Weights of a small mixture-of-experts language model, trained from scratch on English Wikipedia.
Size: 13 layers, width 448, vocabulary 8192, 50.1M parameters.
Experts: 4 experts in each of 12 layers, 544 SwiGLU neurons an expert, 1 pick a token.
Training: a variant of Adam for the experts, 420M tokens.
Below are experts of layer 4 (counted from 0) of a mixture-of-experts language model. Rows are named gate (a neuron's input weights, with its number), up (a neuron's input weights, with its number) and show model dimensions 0-31. Each number is 128 + 24 x the weight over its row's rms, rounded and kept within 0 to 255. Numbers have three digits each.
Before each expert's rows: "gets" lists some tokens that make up at least twice as much of what it gets as of all text. This comes from a sample of Wikipedia text that the model never trained on. Tokens count by the router's weight.

# expert 0
gets: " ", ".", "2", " a", "3", "'"
gate20:112148113145089122172107093112115168155097140111165153086141080111129095139131122133106098117199
up20:135117109127147097152157128158126070135147096120129103162108109131174162071100165177127124141080
gate21:129128148136137131116154130159126114140134068100112135151146159097164157168100116201133135133117
up21:153127138126075172137109149141121123099125147107138088151102114155114084117148131172137114118148
gate22:156179123130152137123149109092149136135142125062142127118120152157159090113134105123142115134145
up22:102111129110113097156119214117109135149145117135142117125143168127109143142095133101127157123123
gate23:128118141158108099100136135159189070116147100089133145156160111159092119088102105144151110080139
up23:122093086094103099180094125103094137175137161158129128127142153166169166116120158104117143154118
gate24:121100068175082158170172102077104162113160121118117152099082121105119115141097092162147117111167
up24:111152107166120111133121121143153110124135163077149142111117089130123130086135160115172141123125
gate25:106128126137177083146138171200103137133120134143108100133157106119101115100136175119150113156085
up25:140151082126095159092116157086144128077100165141174172135122157148125132140119128133117130103141
gate26:159113130180077103161144117096126092112142117109128133127106137178098125143157120136094127123150
up26:098115101119120113154083149148140160139138140132114176125162152101116145153102102135133155122095
gate27:134125103144111163126128115131102141144165161136139119122111098127116123113135093147195121130116
up27:159143102084121151148148136149116129108154146161170101153114092112142151144154083117130142130094
gate28:173162131109109118158172111149121130124137128122137086124104147106127118124145112153128134140170
up28:123124125134147107161165167162116122129137106154134112164107175134167130112084150091166116118137
gate29:141139133140132115109117186191114091169097107102131154156120115152139078077163124097094140111148
up29:129164151150146113146108123132166131124132150108155114156123091100148121117150149168157131139143
gate30:161152129090083131125163107192114093130161140171149121130138129099078086133130115162135167150138
up30:166124113140132180110136093160160135116135095170166137119173105171086125103160144135160092167148
gate31:137152084155125093105145158106103119098106103062116108104131142102159094146153067093084146083101
up31:129128111155134156159132124123137095104121133139148154128117151150134154104129129133152132103149
gate32:097117098129142107129091114094142128085145127095150093137128169138145088106094116104134113098120
up32:108116096156129126171140130121114174160135128098138081126116124103146149108099149151099083082094
gate33:141131135146115105142138133147123132157116131112119164170121103121138118113114114142124090090143
up33:132084157087132088132118110128154109103145137166113136145122189118109092176101112097100139130083
gate34:123151069131113144158105126098125096116137160137141084101132154162134148082136098182149109119120
up34:163193136128130199096126158164087094150146101126115143124086119120166141134136176103168158150107
gate35:146105101178102084081144179144152122088126095141110124117154153112099122099130110113129161139152
up35:100109111138155103129140132136144132110155135113149100088173134128123127137146121150121061151138
gate36:133151088134164141150136166160149130105113089128173133129098162148132147132137121133131148136161
up36:142156133136126146154136146189123173098131130115141145125117130168082118151164101078064121166125
gate37:072147124131121131140145190087118165102145116121150145061122118136140122145127107148157142132145
up37:159118130167106175116103118148143146137122160130124091131108171137120146105115132160097124137137
gate38:156113139105118159096132124127123172095114165134112113155145128143132183116095092100179110123138
up38:122120132136153097163123130149159083146138163147122099125118176186146124116128121089132134170100
gate39:101128134155128147176157115104117117116140119107134114168137099132144114151120133115146133108155
up39:121082122119097164094153113098142107121158125140165109134107131175072149108123151106127098149118
gate40:137128178107130130123122102080093131125132130137135103118107093144089172146127160128117109159145
up40:127072099179107120091141124087139131151131117095120126120152131138110141133142129134068102105143
gate41:105151122131122070149084099132144111112148160072138133123140131144121115099110127145123095119128
up41:130127139135122113084152173102138114173128113200119157089129098134147109154113105068132125137133
gate42:121156132154068137107123115161128102151093119107108167140136146112169135124140128125118117120140
up42:157104113142090138158135097143138124109107141115158137160135145113142138118137148182133122099159
gate43:120100128113119141144129187094133160127142147082145121118143151105120163161110132125125096135113
up43:092116107157137122115185096155133153117157113155168132119092116155143108136089121093140155079104
gate44:106163123157108126136136158130154105128137149122127155111095084137139133120170120173140096128120
up44:127157189112135137094118114173125143136079081128130095145146086107106163150159103107140104110134
gate45:143138075184103126108166126133144140133164106153142143162153134099117124122133158161198071129118
up45:143125150109103143106143175087169110152089158118116128119139129136126156146122122158098131153117
gate46:099107088138114103119128126128097101136160124097119145136146145122127095128127108133104149122122
up46:133148160145155113175121137121113184163106138145110122136150133108140133121109139073104085093143
gate47:112095140155138152152093129090164123123136163129158128141156092131153132134091149096133114116075
up47:114143105167159129102118150125100082101128136103128126144136180180107120142155145134140130144129
gate48:137089138142111113161138141133171142085107103111137106161114074107153104130103163131129100126132
up48:111119152137164131145128163114107113172121107129157127171096134150144150098143132109157145101088
gate49:134177138078183172138111158144148123102151160131146135166131145129117169080114086107143118109109
up49:125126105133113106134136180100089123135154141140119134098168096123107135162165174127072123124137
gate50:106078098128133143134111158136130109119157147130105133125131135124115124103118116107137157125128
up50:129147142102156134116109165142097151124111122130142154067126153172132144136149104155156173133126
gate51:126130148146139150143124143123143131094134155126107118168127120124120168110113134134103115081156
up51:194147151143105086136168104159138084160097098105115141171106169122143143133120144135090148151120
gate52:117152131138116149118114135155105121074139127099157117110089125153163147117115142166090139163145
up52:156143151127120088132117085129136103121110136138127092164098119126125148158145079108103100144115
gate53:095073143125129123106162111137165116138115155087174094140128130147147095106111157077134087138177
up53:160188173168091102170132056095144117100123141131134089131133135120105132151088125057134143123133
gate54:099130105096135160115119145149165109118119166124165173110150109151133089107133141172147130122150
up54:122165115112164111132102101102140156105171129124110118105137123152151196137092123132135167158107
gate55:125153156113120142173123116144121128117111150103158111156124098095113100123112140119098161147112
up55:144157093127142139107137115101135144149103144110099123108133160135144115125132137132150118121143
gate56:155078150122083133130133111160126085109131161128121109107129152142145177116109107101149159122120
up56:150123117138176105150132133175127113148154144109118153126156112127136128100116134120128118145139
gate57:136152120113126152152146121114133160170181112110151112110120140141141163109115101189146105123123
up57:102150119075137143172139161106081159134123162137137128144162151109113113092115150170119100167116
gate58:120088142151139107141144133136110097134128118123149114146112156152120145148111138063130120131159
up58:140107173097138132146114121095091147152081095160126092134150143107118126184123137109085142165146
gate59:110145114127087139106137134116120132095173152129140163159152110081100094115102114137160106095115
up59:072142110111103171141127159118143147160122116110127113140103152112137110116135140178101154112164
gate60:156118203106116105154138154167087092083157125115129127143155106131102115138141109167142112137141
up60:135175129114103132110103106110125108160101173127129158089142092096134125134103145116108132103181
gate61:092175138113114147110129108136166112086126131122134178152125117084120087167181152141174153136151
up61:141125141119116115114122130123147122147116112138115190125104154079108131116150144134151163099161
gate62:131135122153082119179120154126130146093120149078094128145098181151133130117151122109123160121148
up62:148131149130116146149116110136116165150114114132103093100120107123123077136123131165089168145160
gate63:142170160154112115125131181115135143126146162163157103085106113143108102146125107128141135139093
up63:131146116125118166089171137123137114157142155107112136104113112076155096139146125135137137154154
gate64:152130124131125150134179082134119117143120148085164094161131130086066106125127134171126158116125
up64:159111118113160100115120098136137089124164133115118123138115141143082117099125120100120144112120

# expert 1
gets: "\n", " the", " |", "|", "-", "=="
gate20:130134129155145129121162195089134118130145131115081096138123134153144127140173144134136150119140
up20:108113090110140074111149114144130135099102117095115163117085169149138108124155147121131120150113
gate21:107163143141122132133144125163091181132168085116109094135147133168131123138122141138105139103108
up21:107158094145167136105148149111134160109124127149127098153134110153092148175091104171075127141125
gate22:129135147076111101130094136139113145162114135200122121106149084142173154117165114153128116140104
up22:115114136100119069146152165112123097183093144125120092120114142140165113096129116113120156118111
gate23:099093129133140097146142073150136143098149143107163113133135150083129114164152068109114107117136
up23:114096119142146095119123116172160094088113132137102095133117144161166121118117113173144154142108
gate24:121131114139123125117129161156170142139136148122156081155165126150122133122147118133148157119111
up24:127116133128119126117139158135130084075145094133103080134113135149128100102172131158101132170140
gate25:093123135181140142127160129130140154108145144094149093140160149149173161107112161141167146137075
up25:133099115116179174108138123137115116162108129102139136137104139124091096148081115142103125156117
gate26:163117161160146124130151165084147091126163125140149104133168158125136129126130109121112143133135
up26:110075149119130116109138171090118148091127122134119148136153148160094135150129089149096096142133
gate27:117159115148141145097151112112134138109160121171123118120139123100130106145128124124166106100150
up27:119109186142158120148117153156130148121153150152126152127147152076115092134101106102123069134103
gate28:127105113178099107150157122114165089118132150151143090149131136171144134123130158084105158095150
up28:112082117149135090126117127154124171051137138114093109137178122148113148170170061145112141120157
gate29:082114140114137107173152114134110168100139134116120106151143121148166160156126106105119133127122
up29:110148156107149109150111139131159110096133144128118112111155131130128122161080094115143153097072
gate30:151124166116155144123106185104129136101116129152137140121105173145115144131124122089160132140160
up30:103078109111133144150161108127131142061134128102149089167122139114122115131118089164105127127152
gate31:132174112133171163133133170147118122135131142120135150091144130124107158131095120130130144132185
up31:156119108112097176121134107144156147141143137137077144117113143117113139138135150170133156147143
gate32:090109143134098106089141144088158114160127121103116172155150144140133093174173126128145132151097
up32:103101112160115159158118162135119170141095115146098103122168154155192135153139127135144098106117
gate33:120157137142127158130138131099102105170126097140100120090144128106136078135168123154132068091161
up33:120098161125110135141133118153155132088129145141166123146140145115138169123126154094146104107142
gate34:133120144189126132093148167130129105095116101109110136149122163150129135156098173111093102085177
up34:143102112097124084123089119129134143149101093181086108103120140099142137127144128093069120123084
gate35:125126189110182104149114164089110138102152073124155132115151146151130150125115117134141090088152
up35:151130059140149142114145104130142142151112113135167117131164102113145086114136125129130124146076
gate36:094084129147129120127101142094159107106140153163120139116139132160104116135175157118181122087124
up36:124132149124128150153101166150103136135133114129127117105145133099143127097109123151072111144104
gate37:127124093154087072157137117133141152118159128077163119150146145125102074096096132142144087083156
up37:133111127142102207101126121160140065155122130112125097079153138122118131113140157149131129134147
gate38:130108163129129132071130102076105124161153100123135125088125082171115135092150100101153139071164
up38:133156099157152127102150115157115148086114120135131153118129120145099117140120117114127131106144
gate39:084104162131117124125105121102119121095140115113135147136148114098158138131093107117141112073141
up39:127137121148122084121143095125114098091134130084157145148138124134101166133127122119140144108135
gate40:091142117200175135142104104142134117127137099111143099127135114082117128106117120117140114100139
up40:137148129141114152111116117103110086131141118099097102093096119091112091119153134147126167103119
gate41:099089140096134111095116095144142134090074137119079143112123154151133152090134142106122146112152
up41:103141127123151121181103165078145116123128118141150120159144143138101143132135102147160133156150
gate42:124125107123084118109093106145114165086163104133101151142134123120125148136145107112107105072095
up42:097098134140109164139113146121114090188135153139123141095109149116173116075151164178133159107147
gate43:128117151108131113112149134094146129150089104124128124089128159147116151120123089090116139124132
up43:120069174125112095115119113146161131130106134084105120117160169133130106118146150140129141136118
gate44:101146134154151086141125151141141157149174135154165110149099099117079104140157169144152140086127
up44:101070155089084169146121121131115133153152136120167124148142114169141149116159132138132126107140
gate45:124076143104117122151171157090143104157117139099081160093162130110113095115117142139121112100114
up45:122133121153143120136125132163138158144135173116186135092115131127173162119111138097137145170139
gate46:088091091161158126153153186110138065123106116113097078168153175129115137128135156109137115125164
up46:111119147167111095130133129136124099087136108134129103164127149147153151127099134071139121084139
gate47:108101148114111132086111095189101148116153124124120156142099116112168149107086081143150137160125
up47:148139151150121120085111151181129145126175128095112132098134131123150141124134146138099091133177
gate48:094105142122176125118147144184158120087156088139131157132143116154155121139151108088151157130141
up48:097112144134102110106093114123108118120157123127089106148139060120110137137141133158124135125132
gate49:092092146158102090144118125147153146129156121115112140151140150151179130115089084077150137140157
up49:147121135168125169127132115103112103158119114112121111144098094103115146142112084131138155119106
gate50:155131148121143113093115131139134124094141101148117112183104111117169104109152153127155159141118
up50:162136140167131163139167147131108113117090113170159116129106185117153091137118105125131145146090
gate51:099105115172158136164127169079119139090136153084133095121130173077100120123143083168123124123155
up51:119139155114113132152149148117130150143144136116164123138131089114136185127128185066137123140160
gate52:128096096097143071119088120112124105142106105089097107110128159160122082139140154145157159138110
up52:127113133131133170094143128118138099121128120144092133095111143150110112116118086165130116127113
gate53:147155152114092088161083089100123132098132134151092139180138126121137150146106139135100114136119
up53:138138095121128110133149123127133137116108165112127087092136116139166136126140137131115134123106
gate54:112139124152132100149096127107149051118133135156112108132173125160101117150112113102123143135115
up54:101150139079158095144093144163167143145143126091099097078143118148144092142165113154111153102128
gate55:115154165114119147105106209133139144096152150128162144107133128171161128100116152163159081147103
up55:108106139119109158146127171121099124138115150189126130147136173100109108134137151125093110102117
gate56:115136151147120101130085126140127118158152138121133109107133108099096101109103161140125132149130
up56:116148146124117106114129139145106161142083152119143130115120123127140111151134137166162115116156
gate57:137086148112147150129109130132156147094126137132108092149153141174165113133160146115120106093164
up57:093108120145147087093141156135104089111138117126156141054101160103118119113107101130148118164147
gate58:145137132152149142121145142106147126099137111124157110095128143163108104080127095069127136088089
up58:110114181152153119131139129082163118148089105123145105125139182146131145122125096104157113133131
gate59:139108146106134095140107116116118141111116146145136158118139126152128122150130121077116123130165
up59:110127101158131130129156138163146120116133138115153167097154145152108151096111093096138130094080
gate60:144151129134147149177131099112127132099159111172134104190161072106166179139105116136132140073120
up60:163090162094134103100103104185163140171144180133121143135137155131117104146145127159125141113103
gate61:144136107123092074131148154099132122155175152109093180108131106126104171182110131123095156174144
up61:138168123150131160101116133089117084146119166148128177130083152113072114155160084108131117100113
gate62:103095131130111145120131107100119121125133096130134099146124126137143182085125110116141162118142
up62:098116168136127113112179119118104134132119105119141098156093113097125183128121091105143099153135
gate63:112146129149145129118177125110120153085140088133172111133128157154123143105114112074165138087144
up63:118166182191118124129184076108124118087115154096148128153119133125117157144108108121178145130116
gate64:121160079103096131104101138166117134148112109129099121145148122125163135111103125123141161146160
up64:132107115117133139110151101166132127132117147116137138174142141121167171109130107110155146147103

# expert 3
gets: " of", " in", " to", " was", ":", " by"
gate20:134178117118121168086114180137147102155107116122161142148138131095138120103152136128117140133155
up20:162084175156133132095144150119120163139120068124106110159066122142116149168159114123127090100128
gate21:130157135124105124124117129091105111103101084110164145125165168140131107121098151163109116143101
up21:146106162136123113127148098129147130169105174158149105134110098156094160139186100155145141175125
gate22:100145110149081113136135115111147139166122164105115123113137102087149149114093078103152114102164
up22:106106128148138114136135142124106120130144123117158129150114151143118177142102158104154122132148
gate23:158099108117094168102118086160117151100129159130108063131157091109109104126126183117107101153115
up23:130149136145137115116146100133104174149100137151085075109141126148099091109141109144154129152078
gate24:114118119127144183142180117171123120146112126122092177057147164092177110120154159096117155152130
up24:160102133125129114088097110165148102089120157114103167128132140131115099165140111146152095092136
gate25:095105138146196123149123134130126114146121158151159109182132110139161129071166131134185127132107
up25:138122133123167110136155127120116132104132133141118100139091119140092114116154110153111147142087
gate26:088112105140114094100136151149151162132125148155100076121137110164175132103102165096111160142145
up26:133150088185150129128124108115110079170158118100146108120186147104112165103106148133149162110142
gate27:150125155113140152146141118164103095122165150106145148148076118142180160144145125098147098101157
up27:127132091115165101162141144131134103176175115108151124098102111182151173135125126137126124107121
gate28:131091122120099138076115139145158093129147169148145143142148152127138119115121059176144109130134
up28:136159136075129126164138072151119124142131139115129117120146128094148105118097148096085176075095
gate29:097086146165099130119108145108127154148128136129143146155146151118127124124140135157132153118093
up29:113167096120100132128087123120111145121176135093140110095107119119118118113142188127129093096127
gate30:118092138126127149117128113172116128151168124108117125079133109148169126143123107090136155089146
up30:135104142080163174119126104142118129117091135191115122101150146125141129129105135124184110125158
gate31:141109141122131145146132167155123113109129118128135098114156152127134130122058162130164097100138
up31:109124087153139139139114116122156107151131114135146088148156155159119127182186113084094123158162
gate32:123136087150144064121183143153141141134176097106172086106155170135126085138155096132087091152175
up32:156103070150098081103124087125132108128137079145161120125124128125129111167128131105083143178111
gate33:143146141099120133123083140146137118143124097177158154130152150088103111116130076140100108152165
up33:125110163122165133150118135095125140104150127098138103121141119137110150127170122113091123088150
gate34:094091074189175123129148117151149128111137115085156104097121157158147131120147161128120120128138
up34:169140183163108159141168143135140136145127132141134095100132104122102094103077111107189085114112
gate35:135140101150125119124160131099109130097137118129145116149129122123087082118149098134117133105069
up35:167139143147132129081116137121102126141158153093074159064156169090127071135153122110076142087134
gate36:092136166130104142139168177105161155128133108084137083159155122115096125105111109151124155128075
up36:118124104140131130169116090185115116122107152109093159097101162137126122093147121141126141107139
gate37:147121125139122104084145120146128138175139106126112145103164179146118115070168148148062154147145
up37:110171128141140114138162137170110115112115126081124138129079132169127129156076118093123151142119
gate38:134145110136146149134114097154164136144172152102159109119148081169134119087095106132139106168151
up38:156170188097135160128093119159111095128143164112157120125174133144135091113117121157147100147122
gate39:128115134149148137125135184109113114112190132141089117145161108130131155132090127104115119136118
up39:123131110111131146175150101142101146152149103143141130155117136154102123101138154102057089152145
gate40:105152157158135162126080108122143125143136163110129108110121099133134124122104122102108111126107
up40:130088106151103186147121136099093140161142134169091135136158133108113167157114136172126173143112
gate41:155164110132101083145146171163084142130123160088177104127072105140135123117128120143128103158103
up41:124115127094107069124096131142160135126113104137157117140121112103114111173091146124097098178138
gate42:114136112163135132108149176094149139109142154111145142129119110134143139119135164106144114116138
up42:125117120117103130097144129113114130142156121156116136135155128155159160104176143131155130099174
gate43:155175118108105150082123110113102101112175093093152130141116094171115069130112146200107130115121
up43:121144092167122132075113146153147132094157099096115167091128100165140138127118109149141123162105
gate44:144164097151118123127108100129124100135119109142181150098121102124172169120115168146137157127091
up44:161140106074148116114127140090109135115135163147102096114152105115126166078136099135126095154156
gate45:153126135123092133118131141167153166117139124129118145128104125110150128118130145145145169132126
up45:154113106135118108157143155129115118142131154094139101092085106115123162171156129109139106122123
gate46:121125141110126113127133134127104119111136156149134094163125128145122127118126151129128106113149
up46:149102129162155131158132122148163081138132113154164152094153119124144141091163135114133125101098
gate47:113119103143115112162124097099135109158113122143147055118140124130114163125110148142128099124114
up47:128149101117175095121109104124088124084166168120111129098127099130154098145129122109146119095135
gate48:144136118129156144106100122170124114147112093106109139085132137123127099103165148099110098132195
up48:185129133072101179108127111163113117148114105132132140104137113110127111154180155160108120134152
gate49:120125106118164137169151094162101105139177123112160112107139138159118130081104146134128094148139
up49:129109168123128097141089181157120139124109109138133156132155147136182138151137131096121155093140
gate50:146114124112128133123173150159144139135179112127163149115130100134112118126137147124120117123137
up50:125129115128131125145139131120139138104147153121093137116125111137131148099128121112090144166150
gate51:106158122130109117120082130183159115117141101154118153106108116118163121113118116143080117134143
up51:133126102107117149120143103186101151111164048141109092125119122137115105152111131134090114168079
gate52:143134099162103103101091110119103141126171134098168080147126127108144174109059138139175177147127
up52:164110110149128091093129107117139149161111105149124123129110109092131127153104137149159146152152
gate53:090171102157150127154127126088125111073113108148173096137169132132089170158110146123136121112085
up53:118124137153106119125089137152164140150096141137122133113131134109165099108134095150067121166169
gate54:116102126154129112117115109132152142137154146139148151174131173169141151166155107136120134137150
up54:113127165147119115141092093124111117188098150117156085119099090128134126094162103113147101103139
gate55:103122144110102118146142093138084151169113122122115109130135148182078125052134123167155112145092
up55:125128107104121135158154114127134115097183105127107094103089128117131138138066132123122116095113
gate56:112154074141111148105098109119136131107190116137146121119154135152095177132115137090121096113099
up56:126107162119154086155162146156149138147103174118092110091152114098158090088154136119126151152169
gate57:115145166142128160119133112085104116081114074087166147149126144148103117157147120131112141138142
up57:110156121150095105099140132160133163171099134107139133082113163150144142133154117136128132165095
gate58:103106187123123138117149099137109140101096165127125127142113132101116099113139138112124114161159
up58:161141167141104102145111137174110098139105134125161121110145163156115110115134137165118101111131
gate59:121169081121121120130097124134117156136131113124096152121102160120166134145122108108101081166167
up59:132167104146128123155115091123129141184153146156066131149097130162151159137141142143156115101122
gate60:162112119117116161150132078120134128122143131148163130092142088169128142107157155170093143108135
up60:131128086111132131118141127105109142125158166137149140130136101138116136166102124138076093123139
gate61:133137143106119118099162163151093135162127080145079119125125170167152099113164114127114144149132
up61:149125134122153093101141144155111112118110092138123149151071163126150098132161123136111139167101
gate62:114132100121117137133120148099131111157132127098162104081139146174135094056134132129126167129133
up62:108140137174122133164133176137136126104134146122099110157156131135118187176104117102159105105116
gate63:128152124131129121095106086123087100141177112112112132166127079114149130144103133124138130076080
up63:101137177098120129116141129110110143131154126109153110152129152072111099109115111143091160136139
gate64:160129105171105152141103073121112128149146156068120106090158109162097142137125118121080041120130
up64:084107159102128117156130166130151100177102072118111113164100142109147123102100131126118189117140

# expert 2
gets: "s", " and", "ing", "t", "al", "8"
gate20:147117091141143169105125146125164147136128101094148145124136119125132098112111170195121110152172
up20:121069106136129156122093141091156116169126099087118135097166104119119141100128131150095152120113
gate21:108100144133127140119155129134118123141146179128115079091134109114152147148123158103139099143160
up21:122130104149125154145125118116136154138129191126139093082189081154111146109139150156161060095156
gate22:110166110155140132159128081112130119161118129132123091122124136152125145103141128125111125149132
up22:095131116116110181129155132167131114154164110167129134150120103146145179156106119091129091134119
gate23:115118142136170155115103086169092103116143098116182137127085122080154114104088141093148138150103
up23:132149153114126149156109145140143101146078121100148112125151140094090132094167131148104125103125
gate24:123107126130098143135176126100142120094094170063171106136143151114132108142136184149077128139123
up24:140124135119141117117098115064134163099120158108154111072134178138134131117102134179101126146092
gate25:116146146143159126142125168135124140153120108138106155109106105107149138117147103153148131110145
up25:108107189118122160130148115132094159163106137134100179148103114162128100173140088133153124130165
gate26:125150124107100140145163153110139145142155118173136136129179166085121108119114137113129162150098
up26:164148097149081109126116122090139078114101152139127116138123145136156128122094121117089099128080
gate27:081159138182121137136102138144162136119117104157140101146122102148152159156077092104123135132120
up27:085130095159156087128120149145145144113118118110130122135059117085139118173099121110089106144145
gate28:113098166135125134109107142111153109114110082138149153159144130141113070110124109092092149127185
up28:157128122143090161121111120114164159132147115115180084104134110131076131092148122120115113151129
gate29:149117145131145137084121148143126118114142147131150157103144077119119118101148136165139106140105
up29:119141090110118137139110108135140129133097132130116136126145153139130163168102106109138120171102
gate30:144105122148091104074138159132122072106123118098089091155100142127154110119153099107180162093129
up30:112123133156149146106137171121135106131144141157144156142149146115108094115143126088125122132145
gate31:119139125121166110136144124132147106143099092162158160102148092090121135144102145152137075172130
up31:148135141127115182118107090120118125127153126104108100115067106144127133140090080146110089103115
gate32:144079091128159103113105165151177101116155143157099139151118099112129150105120134102104129102091
up32:131147156142165126136124120096086141113129152122167113158115101137099165146094103164149098161143
gate33:092152133137126095136153092157152116131112156110144142139094135136156152142115156108107112115103
up33:132177137147111110134131084168135120100129135112139136142145088141159162143141138115104131104085
gate34:145144154121169124135124138139141103128171126160087136147145141102138148152133081117192113088071
up34:174094093113120112129125117119120098139119165126117156164135140106115126124138103138132152092136
gate35:096107112161093149098131112106141138121092120093173081071142175089137108106188126142162125117164
up35:134132104135157144154124139131161113159102140113101105135150104150118144148123099082158114118157
gate36:119145163130125167105137130133188158158173140146125123144105138108148127138125157146108123123135
up36:113175103127133102106124095112111143143089141101120148102121146141136099165141066145106164125156
gate37:136105079154106120096171130149147101142131156127132151082156106109125126097146111106161109130136
up37:131157112106128133113170101109103117146090172139124129100131106101114147128148105107155109091125
gate38:120111190109098126107101108135142118184107102137175161095141134108122105151145115120097126137117
up38:091119131089094120113110127137146132160081117128109142105132123094115108124146118177093145181113
gate39:088148160144188123166117157131141129125115094151142151136083157145112118119112164169140081150117
up39:132111091132063129084131125123147127158116199183132149091130122119081117090127135128142137140110
gate40:114066116126097134126164140137113109116110132090102127148124147109078149111114134099119134124137
up40:168124142149104093160142081086129115100178152104149149168169098133131119123128143175119141131092
gate41:110137106153118168148133170114139122077123106082144153148113133122084102138140133070091110121164
up41:101122118159131160165140102162138116101100129178168151134120156112107094161121085082137146121131
gate42:127128161144115145072132151134123155109098145090175113137120122139165112085177153130136145110159
up42:123150146133117110116120085118131116088136152149130121132167104164139118111144098126121148147173
gate43:148109115121120125138164091157131131145088096147089101097130136088172095137068111132140158194129
up43:112107117095121113185137120145098117136173158109158122149123107140092110144114096130104151099122
gate44:122123117140132137124128101130146126132150129115122135093143128141107115111135161097119065133133
up44:104115107124165107118135151097121149160128102160134125112144117154173172141130160099165149125148
gate45:121128146147115155122127179170134171122127121162117129120163109105143137167173145116139132126100
up45:151152078145119136116156140169119176140124123102159116169127171146127149097118127123147103136115
gate46:112102129099121125135111118153093125152092142174124107117112132085125097117128146115165113134182
up46:114095089163111121128112119114151094094170181146123128126168137146153082090095137128100111128159
gate47:117089122189139100095157114135184108164175115155136111111169147177111146115125158117139160098103
up47:123128143098125134151127155150096136101148136109091157128121109121137103133100120126129170159132
gate48:112101137171123090169130175109117116103148154135119146136176075096125138105117114133140105139129
up48:120148152150109106120100092106105100090107156159129132122151129113120092121099134130109109136126
gate49:138114132159093114130123140116147101169127116163106172123155095114145148103173143118149135144118
up49:093123144118144120124129134139149166123115175068099124149141139103142133104130129103169133121156
gate50:160165148151144127114110168101108167105103093111080119117126098079115098135091120140099094128148
up50:130149099135080107139136093119107136130106106147097112112153106149109128135153152168127113132112
gate51:119147143128185087155132159104109130149168110112129088110121112119135144133107175136131086121136
up51:121142074148125114081122141124144096102164161187161133115127117141116081103155138159161136090098
gate52:157085145138122110123117121140132116135149160122084165100111131121109146130164155104149116130098
up52:110171062110109130114105159105140183149152125103150160129146139106063115101113169148101137100155
gate53:126109135130125139116143136126154127157101141152133109126147134089109114095113161166140103147152
up53:118096134145075094101136123090120153142104112151102100158106166079158117091096197140125140139126
gate54:137129155147161125146135123144107136106114157166125072105120140121156134166148141102138066120161
up54:193127131098138105132066088154097161084118104145136114103118090102133112126141121132088100157143
gate55:105132170110153114159130148130122137100143145176135162121111100146144124131129123126141161109128
up55:143123106137124113126096155098117132099094113144077128166106112088124151113105145169122152148130
gate56:101166113091101137113107085185115128092117124136145091088176111139163099126167180130103129115118
up56:115133084117112125061137162163120072136126109108122160136152109142127124104148134168173124108130
gate57:143137118101113114133110101148144107109138108138127171166124158132150096137103130165104128104109
up57:129113149148186127122124128112112106095104131156119130138197167108138129134147099134155115139069
gate58:092141124150128148101106060106118123140091117151120097118121115144110127136113097155123076109133
up58:137158150101135113116084156171096160138133140117143123098132123120140120135136137152067103134113
gate59:132117181110112163144130119110109161156182121159128130140142115174140150126120141123100145140137
up59:161124124136109117133084138099147123147125132142122129171153145149130171134192138162153086114083
gate60:100129119157140099122155163165129098117125122122082166097142153151166079104105108085140152099135
up60:116132090105148136161133081146109101116163140084120129122134150113125116147133145084142142108144
gate61:171136131110131132097112148120150131138118100114148139132134053163144148153132118128118132095113
up61:139092122168148100141146124163137103090142102113096153145115110112144133140103098101162128116149
gate62:136118162158104140121108135076135140104128162126138110145142101104090145144124133129120106123154
up62:112182137120080142150078158091112155134092151103137091114139120135153188109128112091105113142127
gate63:144113145136114118116134128134151121127134133133160079149126100102132154091108131107144153113167
up63:149146188116154128105154091174096171105142146172137104156098118134175109111126109143144157125124
gate64:147132120105123090096121140110128082160124126100175130125144112101152129136173111125152102143100
up64:129104098124141122114141116124128141100090111105125179142137154175143106148150096087096121131139